Experts of a small language model: 12 layers.
Below are experts of layer 4 (counted from 0) of a mixture-of-experts language model. Rows are named router (the router's row for the expert), down (a neuron's output weights, with its number) and show model dimensions 0-95. Each number is 128 + 24 x the weight over its row's rms, rounded and kept within 0 to 255. Numbers have three digits each.
After each expert's rows: "comes before" lists some tokens at least twice as common just after its tokens as in all text. This comes from a sample of Wikipedia text that the model never trained on. Tokens count by the router's weight.

# expert 12
router:108139156109160110179118086124087143153151112082139141156156159112161115117116156146160140101128114122167106137148106134140116077132132158149106147132151146108114149135070127113086129121101108152132141130179114063130113145110097094135144139104151124151135125125141151119179100112135112116
down0:094096122097161159173148135144105107147138131133089144137151154103182121162087175095113164099110173141146143137125131146107121134154131090110124118110124106152101146112117133101171187179129131107119133143144161135152113140115123089135138139114143110135168120128108153135170139139148129168
down1:151144107178121112058135201116105142133099146122151117114147103110092144159091108135126163134113108119127156129122108143137151142095105115101105169122117106113108094086149147116137146146147120131125098162119127172089168091132111147113105145133131140118144144144113149142189115113134143149
down2:070098134116176200141113115156130159103144111121160152083110124124137129097155165143146113133141152146106080146152139148136099173122117104114115128139102112138115134122145067078144124131148140117116110104114109149116101102163123164140144123092120130108150164144127148093127109152154115128
down3:159143149137114138107119114126157149129111099172099100118090135091177125100144122137090109120108121117115105126174149117096129116098117119113152154153117091133197135108120149143137118119098137169108141169136104119134159141151122124119159168139144184101112114096109176158086131131103109122
down4:097130163136103164122129135140156118150114132112114138099126104177153098168123122141118132104143169105168105113081124149177117131139119126157121100074143099161138152087151117127139153126131153093149128098157098149123117149131145099165078130092097128161127154155161099129103135166120140124
down5:090061111134175118146124163135145153130141114120167114150128119155143123137098133167121158127127084138133162113130086120108154115083153130092091152098171151166129096139136157139152123135132073148136144103156145085118153101138102130152114107123153116117103117124106133150136132153147162090
comes before: " the", " a", " his", " which", " an", " their"

# expert 11
router:149137159146150154102168109142102127176129133152150106082104175134138170099125121065110138139145146116109093100136148115158126157131141100119099148144093134119116106150158103127111171140136092153116149112160128169094134156088123161140083139153127120167111101125136139098099116140132130138
down0:135162088098124086122117135105103125124128142141104113120118120103100142104135098108123149144179139151149164131091104067096166113164165161107155123152157118151122135164136135113134151116174125128169147099096178153148150084153147111124129127124113129121135128100095103139093079134128126130
down1:127153134114150134102111100101112088163096149131111101098121122134158109088155115143140135120171142144138115109148164074147137112176124143120095111145102088088109144116126132102115128148114128147139095158119158185106096147101143142127080085125116125113153118159075158118104129092142132142
down2:132177158099123129123144108112142117116165126118166120145130139110136125151147120126093103164154113148140129152099156098147188157091113116153094147117133149113112119146115146136107154183134151139131146182157125157103124154131133208115133105134112142075138148169136121086121126135139127153
down3:092159132092158164133139168111096091146146107126150137119091110127129165181152087117157136149107117104094096116125146143123094140149125111118097186132128115121151162135129132122171092129147098123138158143136164153130099146125112150111181134136164083120109101145163159101108117123136135140
down4:088097121090168098140080151111133154103142168116103093120142132141112134128120092144128129172129181128137172130103143123141099142137123078116134126103162111138098128132141130146132136127121143145144141096072116096133097149133099133162128145144137159133122143103131200136091134123105073121
down5:110081098118116138114131121120129148102148107127103107066128151116100103141132130118139136096132110088120129089167108102135151123140093121144129145178085135153154148135110134144179167107124114100078118047124125172132088153136107155132124127126132125119172125117122136119106117141156096145
comes before: "0", "1", "2", "3", "4", "5"

# expert 8
router:131158112113151135118120096136097110139159171165164111111117090088166143110114140110129134091170164161125132091110088143165151134109139127131165134119125129172127098136151140112092158090156114143106103129099115134171133109113166147113102162136135099104140161088115133156162140116097103111
down0:112051114103189138122099092166103098112098141137098129139114164085123174142136159124165115126155127111152154154109115143119145122082136131141126149148124130146103128150087124123178096120107157123079116150117127136103132137137095077142153150117104128135105109100123124138107123153141126111
down1:152131120117107118131121126081141130122122150139181137127098135142116090078150127133119165114115145152117139114115104133103141133157154149134162158165078173115138082135108142103129133170109103174092136144147102151127181103123148132075108108123129153088150132144163119120102092122157099105
down2:149119141151130087169129082087153130075148136133099143118117160107132123084110124120124101144141128115144119115094140113124156148107098163146102145133073125128144179079095132125128126148128089134142104108142112143128141116135144088133189176106136159136131109094125131126125083161135095151
down3:059075126111136163114147135153126144104123159126136124102125131122133114167109092093160169099140128091105122161151157128163156132122123073116149100145109099120144154137150179159102137109141116155138152140113141126145178169135120124100126139118120088103135122162153113135105106123130094102
down4:136128141115129168133146158131155095161107127147106110175162136168074155143149070148149106130127143173085156150160098140126155132112103151152107100073152123085150129161107149126161121139136139077112150120119094131112122128090105129118136106141126138117114097129124114143109139124165149159
down5:042165119150082077079144149069182139097094159111147127120141138123151118110160079134137106135098119154099138108128112130126126122129137155131126157130131134150133141112139139137118115118144118130149159138153112155143145121099144150140118155089159119135123108125089111176123127113087130129
comes before: " |", " ", " |\n", ";", "%", ")"

# expert 5
router:135090115077102137135153072092112126098081099116120116110135100132134138103128128123107110166133085112109111133095124144104188154121129114122111156152079157176109126114095157129161138128170100117131143103082130128104159115131138150148150125136089097134107158117157148144150116151124099128
down0:147145114101116138135096153062152126145110104117141131095144107162095101156145128116136129151167124137104115150114134073129132130147138114134098137113139126177104166113142125113160143143092112177062155136163122097151143126137143124107134190132115126108121080112144111129154125094123146168
down1:088131129064122124119129160142210092125107095119116125116143083145130128119141178151123184123139108124108133163164109097118122153139144134120134122142135098146112137101172119122130128108120173094129133150090140153153093126124078156118115120138141093148114143154107164149142116109135132099
down2:126149128166122128134130162093140133108098102143142139154131134100140083166106158112129161091161115136101121048140130107111128143122123123094152118122110142128141134164124109114093147121117106144136143134143137151155162068194158115117139131157097129134090107117120129097150123102177090114
down3:127158132124150123093107139105118133112117082110124141096125111118158126147133149142155127154141145120118153142145128139181138133129105119089128125155102113098134157141116166145146190098122108070107099112167157150127162155098136127138077181137109154159149119143114131160105107093120110183
down4:106193155152145115143114126122102051103148156116138154142124112149134155159148149114112118108130128136159133160124144132132103135123147116075150131140180108139091174112104109101112125154120147111143110159132115109127113130166157126113178133131163120133119103154155119135140111186124158172
down5:135128129129157135160119131117146113097165127148122114143133139092103147125132096178110102107118121186093134136140118162152115134082142118119145135105098159093115151104109120115107161140058138081054113115146128139156132128111153117120125085106125114086104109109139112136142159157127135162
comes before: "20", "19", "18", "10", "1", "0"

# expert 6
router:115115106097137135143144077106137134154112101146113123113119085132109132078164108150156103136135104093137116122130095131145128105165147115120131119142136173140135116092111136090175111099099154078122110157108074122135121157133164125084138106126115184128160144123141118114118095086100151160
down0:144172135171137113149149118111155112138159117141126133146146148151124158169131125120134169157108096156123119136137107135160150144108164137128136145113142144104104123080112154118131212122108115113156165120134158140166179085145155131127116154094109091127075110177120117132114118144127145122
down1:121106171117118118097168131099122102134095116131084124130108077159120145126138111156136121092123109107124152126150103173152131159106146116090117175128128145106106092119132116151105175114152160146121146105102094156089154100148143150115141144063141139155137118114084154141131111119142175137
down2:082124096161137133118115124126145101130107146122166140122116132145150107121128140137124142137117133166103132145125156105138096143096208116170101182168146131154118115162143148085123122132148097103112110140129140131093161152112116157163097115111147138153107122151137205095131130146154113149
down3:107122118098144088154124155147152138124112082164074106107138133114135171137148131106135109133145125119076108123161133151127146081114121080124116149152132145122115095167122093144129122098149154102144152127105138135127111119116153103138124142101068131146187162113160133120099066144130128148
down4:129126160115139213116130124160192155128146163099124110159139136173105121130154153159098090122132154135126103124158156121138156098140156133107132120112107150098163090102116122113115149124124112188140143121177079109105125130132140135121160166145141143140111107117148124115146111097122138116
down5:090113153108119143106092159119103112090138094131176161116137116135134129179154118136094142135142152135116132164125147087098127155114139140142155125125113132141061166129124150158136142130126120139136131106162140175115162133125148106138137196180106139117119130116109136075137093115100105158
comes before: ",", "19", "–", "18", ".\n\n", "20"

# expert 0
router:151109132128138139142157145111109139118131105086129141131159165130122130152086156166118133110101103132182146196119118126105125117129090138133141125106131101133119133119132086113131157117114130133072109124127153116148170197107128104144154069107144127155124157133084140152117125116101084160
down0:069089133077152160146126097128149121135145164096147063124165152084127134135117097138123133102157124119104098120151103111122140122127125105162123121131122117123131120102111147139162117171105132144150120125143149107101101141136150091114110124144150153085121141157161123159133080066127140094
down1:142150158098162127153147126131125119109110129136116123142163165129140142100136133081113168136099140150098126121112106122100131111134114156116141126162155133179156126136107143118130075119116144150154148130121159142078152168108122185137127152102183092101132105169103122178112176126109112107
down2:167104135156157083141151132112118132125121118144150121097174121123120105106116129134129139126125152062151111097093138129155175133159081161114121107122126131124129080138122111154094128104105144158130130129092156112094163163132147131172109104116164132086107143088168116138135169134098120153
down3:171176139120159113150145115134123175164141105163129098137156105090112107134161123115102134098142133123131137180160151110114119134136130125151127129144140123125130157141170155128107169130099176124108148116109152162096179153133158116150161108149141109113154099134129084145159104069120120103
down4:161126183177082129087153088119121109126133125126101121130128123125139146121127124113090136125135117146100107133146188109133135116170114096095119119135088134123129151133113126159146163119151125188065126115085082119130110151158148114076131110136131114084166109126103129123111155123128138129
down5:111110104128138094137144147090091091184139135117124114119103173123108124125134120129092132100097139095136138160155136118107099117097106103149072071125155128101098114142158122123142099133112161133117112144184155141139151118140153121106093086148140174130132135118145105171170137106126147104
comes before: " ", " \"", " —", " N", " L", " The"

# expert 7
router:139139137100145148177159147133142138139151138131110105140158121108161173165171140083140097121128072096157166146104082111123130153125086133102123115135128138158134139082122109135139120169121156104151170143123114154131154115142139134110120081124108143113144131144104096170071121115160127118
down0:091137126103138142129146149142111112118144098150156086113116103122113122147090132131129169130127161132114158109159128108123158133119107083166107140121167143142143086147123138148139162113150150127101124103136152123142098081107118093158159156150136086137121122079114162064143123160172172147
down1:117147068149127113118138143140125139155105112133148128086157130134099164122128118107116097137108160142098113142149092162098118177090105132137092135085160146132142181125097180161078134107139114125149113123118118114104132113116104137108158151129131136145138108106165141114121169179094127165
down2:138160111156096130159176142110153115110134172139117159116099146129119106084131086103123118135102114118146096089108148164110129142109104111119132133107140118169136142133105087158136143146105099126120079100108157152123073100151177119134146156176116126136099140161136123145123129153139183137
down3:085101097119190147137130155115143138146155097137101162138096109158132138080159144066126178129166097142123166105098107137109159122108143115158157121103143116099132091098118126126138153157092104146125170130141163120098123148121152121120138149137122162146119133142136141106112145101158118093
down4:082136146102152095143123122126120137126089144154147166108127140134149137097175107129148121178159113097123104121088151102153155143149144132162152120140167094119120099103099158129158117107110094123133140187085082133108153154157115104130127101082155143135154119119147138153148141114122104161
down5:112146130115115115157117106133153128123116139167121120180175129116086081130089144164150118134115113100126120101165098099145188139128122084151118129153152173136144166166144164114138115131106106117120118128167138139106112141151103148143108172124134133120138142099157112176101090170151133120
comes before: "-", " ", "|", ":", " •", "="

# expert 3
router:133140163136142103165183151128121112152108133091131141170140153095174099094110145156093122085137124113108148156125124166137131129148166175129123125148108075103125128092126127143124112118128118127137118140133114103161139150097112074157146162111160091132126107091104098112141117122120152179
down0:109139089151148121115059080129155104129099127129126169097138102154122127134171074136128138121124113104100072117102134110151112165095099131104163120096135139116159108117113118137110077104115087145104143199141134108130134132115140121165100095108127149114119113143155131119125115132129147125
down1:166121141169146144136138079123103114186140131145127150154122124142082131145129114110099145120110119100131124163124170143095157152119135131139133132090104118164166103146161111155106118149059164150135110136156152081144094109155160105165141118150130164152138125139123156118126120137153083124
down2:109079149100115134138105076173115144148107129164093128116105134092122136166132137157144121147160122163117064131144104105132107111092134143129096111132120114136139080126104121134148094116115116176129096131126106099116153166131084092157107130159106099142155140174150159143111121121145132155
down3:122159121121107123093130109109130108078181115158153146142092129140119140163159098136122145146100105152156119164137105165129128089171158152119146128176122114099112147129151093133115157125113134109129110087097138171128111113165097092132154170127116143147115176092144105110133106158138094130
down4:178099108166133133105139130110144156155170116108123149110144184097135120152128126135085097118152144134133172097116124135107102179145091156118124162159143122095146148136151167132112099155144148141091113160137104130117142135136121103152165153123110132165123139063106160111117162119154122127
down5:087118153131175180131132143123145190185084098113137119149138160113157115149126081145123165160145107109120157097097132117100142131107100079135135088107100094147115099144151106119149099159143132133091121114152117129168123152142124129115109150099110148145130139102144113124100100125116142117
comes before: "|", "==", " The", "The", "===", " In"

# expert 1
router:133104124092148135111127129141149114130109123145135114186125112145147072154115117103112168077107123111154156124148110130145124086123154107149154156086165110155085105150105161132133155121143170144116150148110157088129102143146121079108135155157138136156153135115120110162149158108163168141
down0:110109123135146171094153113136153171147134126111128173136121152155193092145113150131102130113127104143122112144154133128136120099125133135161105150148100075180107126084087151162155097147125143130156117080138133116095130137175119125126137144096134163147135133132085143145157117127166165134
down1:157104120129123080111121114118114144133159118108108125128131114094156140097097129105141138123096116104101123143106117111107131167153138134130143122148196154143141080177166114132097123139158139150125122131113177164088110147155163122046129141155129132135097133126116120141112179125128096105
down2:112172106151127093129113111109140149142110144123145148081129117160158108097139108135162089167126149116110119110157139150150112121128120083117106112127075078137117144110136110121198119132163127115151119129117104117144143098160114165093139137152133141075125133146141099108077080140123138100
down3:097112126127131158160120105129118147130153057111159091119129162112133180124129099137155127120154108181153158080116130135120154113154091160115099162137162117113148114123125126132165112131102170138102095106122146103135159114153145121157084172124129157121135090125113131157139118143160093120
down4:147192122149081097123103121049084144106110119098090145126122114149088161157155103137146128127114139141155147144152136139116118178115108097147132157126126137148152129113136146135100135135131103088108145126159109130133125116124108128140098156149149167118111099124096141172116110141069117141
down5:111116138166112136145130185134081160148124128145157147118142128114082117165084179132151107167114103144135108114060098153137162122137107107097088125156100126115117117129138143123114121147133085155130113088139118173134184127122123119148147141110122108148104106142131134125125157122129088086
comes before: " by", " in", " to", " the", " on", " a"